Weights of a small mixture-of-experts language model, trained from scratch on English Wikipedia.
Size: 13 layers, vocabulary 8192.
Experts: 16 experts in each of 13 layers, 96 GeGLU neurons an expert, 2 picks a token, a sigmoid router, a shared expert of 128 neurons.
Training: a variant of Adam for the experts, 524M tokens, 3100 steps.
Below are experts of layer 2 (counted from 0) of a mixture-of-experts language model. Rows are named down (a neuron's output weights, with its number) and show model dimensions 0-255. Each number is 200 + 20 x the weight over its row's rms, rounded and kept within 0 to 999.
Before each expert's rows: a language model's description of what the expert responds to. This comes from a sample of Wikipedia text that the model never trained on.

# expert 8
Capitals and word-initial pieces. Capital letters or first fragments starting names and rare words, like K in Kenseth, F, P, W, A-bb-as, Ba-th-tub.
down0,203,208,207,196,206,148,184,191,217,205,204,197,222,201,201,217,152,206,213,187,198,194,221,230,195,196,190,199,192,171,242,192,197,206,196,205,220,223,199,187,245,190,208,223,193,181,204,192,152,208,236,220,206,172,229,215,254,178,245,173,194,202,227,210,224,199,192,192,179,219,224,196,183,193,222,244,213,184,199,221,221,149,148,211,177,205,209,219,190,219,207,204,184,228,214,185,222,188,214,175,210,208,171,199,228,225,181,220,219,197,255,243,213,168,202,209,182,197,215,194,175,151,198,181,204,201,198,200,192,203,212,248,190,216,174,182,193,209,169,181,222,188,181,213,179,212,205,178,212,183,245,212,198,210,185,208,204,212,225,174,224,199,191,161,204,171,213,205,213,202,201,174,201,206,204,186,198,188,187,175,202,215,186,239,200,205,210,189,198,232,175,208,172,188,190,198,220,194,199,216,236,222,182,196,196,191,218,197,205,203,176,183,195,224,173,188,199,244,201,197,217,190,200,182,224,182,235,196,214,180,181,168,189,163,178,197,176,195,209,223,191,202,214,227,191,216,206,179,211,205,156,200,187,226,238,208

# expert 7
Word-final letter pieces. Single letters and short endings that complete a word, often names or foreign words, such as s, e, t, o, ed.
down0,194,206,180,189,155,203,199,211,220,177,233,164,210,196,206,219,218,210,214,219,165,215,168,204,229,176,208,215,210,209,191,208,223,195,216,196,236,181,184,181,218,191,220,221,181,210,207,167,210,203,193,212,179,192,181,189,202,212,178,184,222,217,224,193,223,225,249,197,208,216,202,203,176,188,213,177,217,219,179,193,242,196,232,172,226,224,194,188,199,208,202,219,160,188,193,218,255,226,214,223,180,201,205,251,225,209,211,236,231,201,187,203,220,179,236,188,179,196,212,156,200,203,208,165,195,204,203,191,202,187,180,207,180,211,221,183,193,239,184,187,216,168,212,204,232,169,174,186,183,244,203,218,216,218,214,197,198,182,218,163,164,202,214,222,199,192,205,214,204,183,175,203,196,233,192,180,188,197,175,199,148,153,170,187,247,223,217,215,175,207,182,218,204,217,216,227,190,207,183,195,219,197,209,213,219,176,185,180,192,193,193,211,222,177,227,204,214,207,203,211,204,235,234,199,179,220,229,212,210,187,233,160,164,232,211,193,200,185,202,181,187,176,216,203,206,214,183,188,174,212,193,197,223,221,186,187

# expert 15
Mid-word syllables, CJK bytes. Short syllables inside words, especially names, such as ur, en, ul, un, the digit 1, and raw bytes of Chinese or Japanese text.
down0,225,199,232,182,209,203,228,203,225,198,208,196,224,200,216,188,227,187,211,229,221,215,200,220,210,222,193,221,210,198,219,181,199,229,200,197,211,201,177,210,189,186,166,185,186,211,224,190,201,181,196,186,229,195,204,139,200,236,207,183,207,201,192,199,210,213,193,177,203,170,236,186,198,206,247,209,191,177,155,218,208,221,209,224,173,194,213,165,226,212,249,188,212,205,215,236,199,176,223,198,204,183,236,214,181,214,183,226,193,215,233,252,175,219,242,197,179,204,208,178,200,210,203,230,218,178,211,163,243,159,200,186,229,206,208,162,191,173,180,202,263,195,215,231,186,193,197,166,186,190,207,186,230,170,179,218,222,196,192,197,188,200,201,236,176,194,192,200,176,206,205,222,188,228,186,183,242,208,211,228,181,199,217,241,199,173,189,201,198,184,190,237,225,168,194,190,215,210,194,177,219,219,207,226,188,214,201,223,188,205,192,195,167,214,214,205,186,174,230,195,168,179,172,195,213,208,167,181,175,195,177,196,178,182,173,190,206,189,229,200,200,177,178,205,220,209,182,194,191,198,218,201,221,190,198,201

# expert 4
Digits inside numbers. Non-leading digits and decimal points inside numbers, times and coordinates, like 3:31, 1,595, 36.547, often in tables and track lists.
down0,181,178,186,179,174,197,211,205,195,199,221,212,199,202,179,222,190,240,209,199,187,212,200,168,177,175,202,205,176,196,198,212,203,208,179,208,186,181,198,197,198,229,231,206,203,218,177,171,194,225,219,227,229,209,173,211,207,220,212,217,187,211,200,159,242,205,177,212,187,231,218,222,211,186,227,183,170,200,202,220,209,211,184,176,234,213,214,221,188,204,210,208,208,170,157,199,188,218,212,225,209,206,155,203,224,194,189,233,187,202,191,197,199,214,226,181,151,230,214,157,200,214,225,210,178,207,206,231,209,146,228,176,173,202,209,190,212,254,211,192,199,219,234,217,231,174,174,225,191,187,244,169,178,218,186,221,171,158,175,198,193,158,184,204,208,180,174,190,178,202,216,165,206,185,223,224,208,163,173,198,201,203,225,222,193,218,204,212,204,213,200,208,216,189,243,194,213,214,221,167,214,220,211,191,211,220,188,226,237,208,197,220,229,212,192,190,198,228,199,176,207,220,225,208,191,207,212,208,212,194,207,207,207,192,180,203,224,199,201,208,193,141,203,218,182,168,195,252,171,196,207,190,214,220,189,194

# expert 12
Zeros and Romance pieces. Digit 0 in years and amounts (2000, 1,000,000, table zeros), plus Romance particles and syllables like de, La, Bas-que.
down0,222,218,213,166,205,205,203,230,202,211,191,226,180,190,217,204,219,199,223,153,172,181,218,197,172,192,222,229,211,196,191,220,211,206,188,217,206,229,200,222,168,203,234,206,177,221,180,183,180,209,212,178,197,181,160,255,219,191,168,180,230,205,197,196,201,170,215,223,183,183,195,210,182,220,184,210,201,189,207,163,198,213,167,199,195,206,208,217,212,204,189,191,218,198,146,212,243,208,213,204,260,199,197,167,245,202,209,202,196,188,185,197,186,204,187,216,194,169,217,189,224,209,203,203,185,214,178,190,239,185,181,197,208,202,232,195,225,175,215,184,239,180,210,189,204,191,172,220,194,174,172,199,211,188,204,184,194,204,191,166,174,203,203,248,200,198,199,202,197,205,167,183,174,219,216,185,187,197,182,225,158,197,212,181,219,185,191,200,179,201,183,204,203,192,181,214,181,218,209,198,245,206,164,200,196,224,194,183,189,262,221,189,214,192,203,194,156,173,193,207,218,217,236,205,222,206,173,176,175,141,205,189,207,229,211,201,217,214,245,195,177,211,192,202,197,215,220,221,179,155,212,196,198,211,216,209

# expert 5
Line breaks, word starts. Line breaks and word-initial tokens at the start of lines, names or phrases, such as The, In, A and capital letters opening names.
down0,210,211,199,226,223,229,200,214,187,196,168,225,193,197,197,197,217,195,208,181,211,187,193,204,171,172,200,216,205,211,192,187,178,221,196,195,217,212,224,212,179,177,216,173,193,215,218,204,200,211,185,189,239,188,208,155,215,216,178,188,185,164,210,212,201,177,206,175,165,195,202,165,180,186,234,172,178,208,270,176,180,174,212,203,240,198,192,208,189,216,227,196,149,234,213,165,208,264,179,207,210,179,196,172,211,168,212,198,228,210,216,182,182,194,187,240,173,195,187,212,189,183,192,211,236,175,183,226,223,193,218,170,210,170,195,201,197,219,219,206,160,199,185,192,168,177,195,212,217,196,198,218,201,227,193,203,207,203,185,155,192,225,192,189,197,209,162,187,152,199,192,171,217,197,236,227,222,186,211,208,231,180,185,183,226,202,180,170,209,213,202,206,195,216,188,241,189,206,207,190,218,197,200,211,216,206,203,210,200,187,175,198,192,201,211,229,213,218,193,204,188,268,191,163,202,214,171,205,219,215,227,193,190,218,204,224,201,205,214,199,208,201,199,222,225,226,204,194,202,162,242,200,218,223,193,211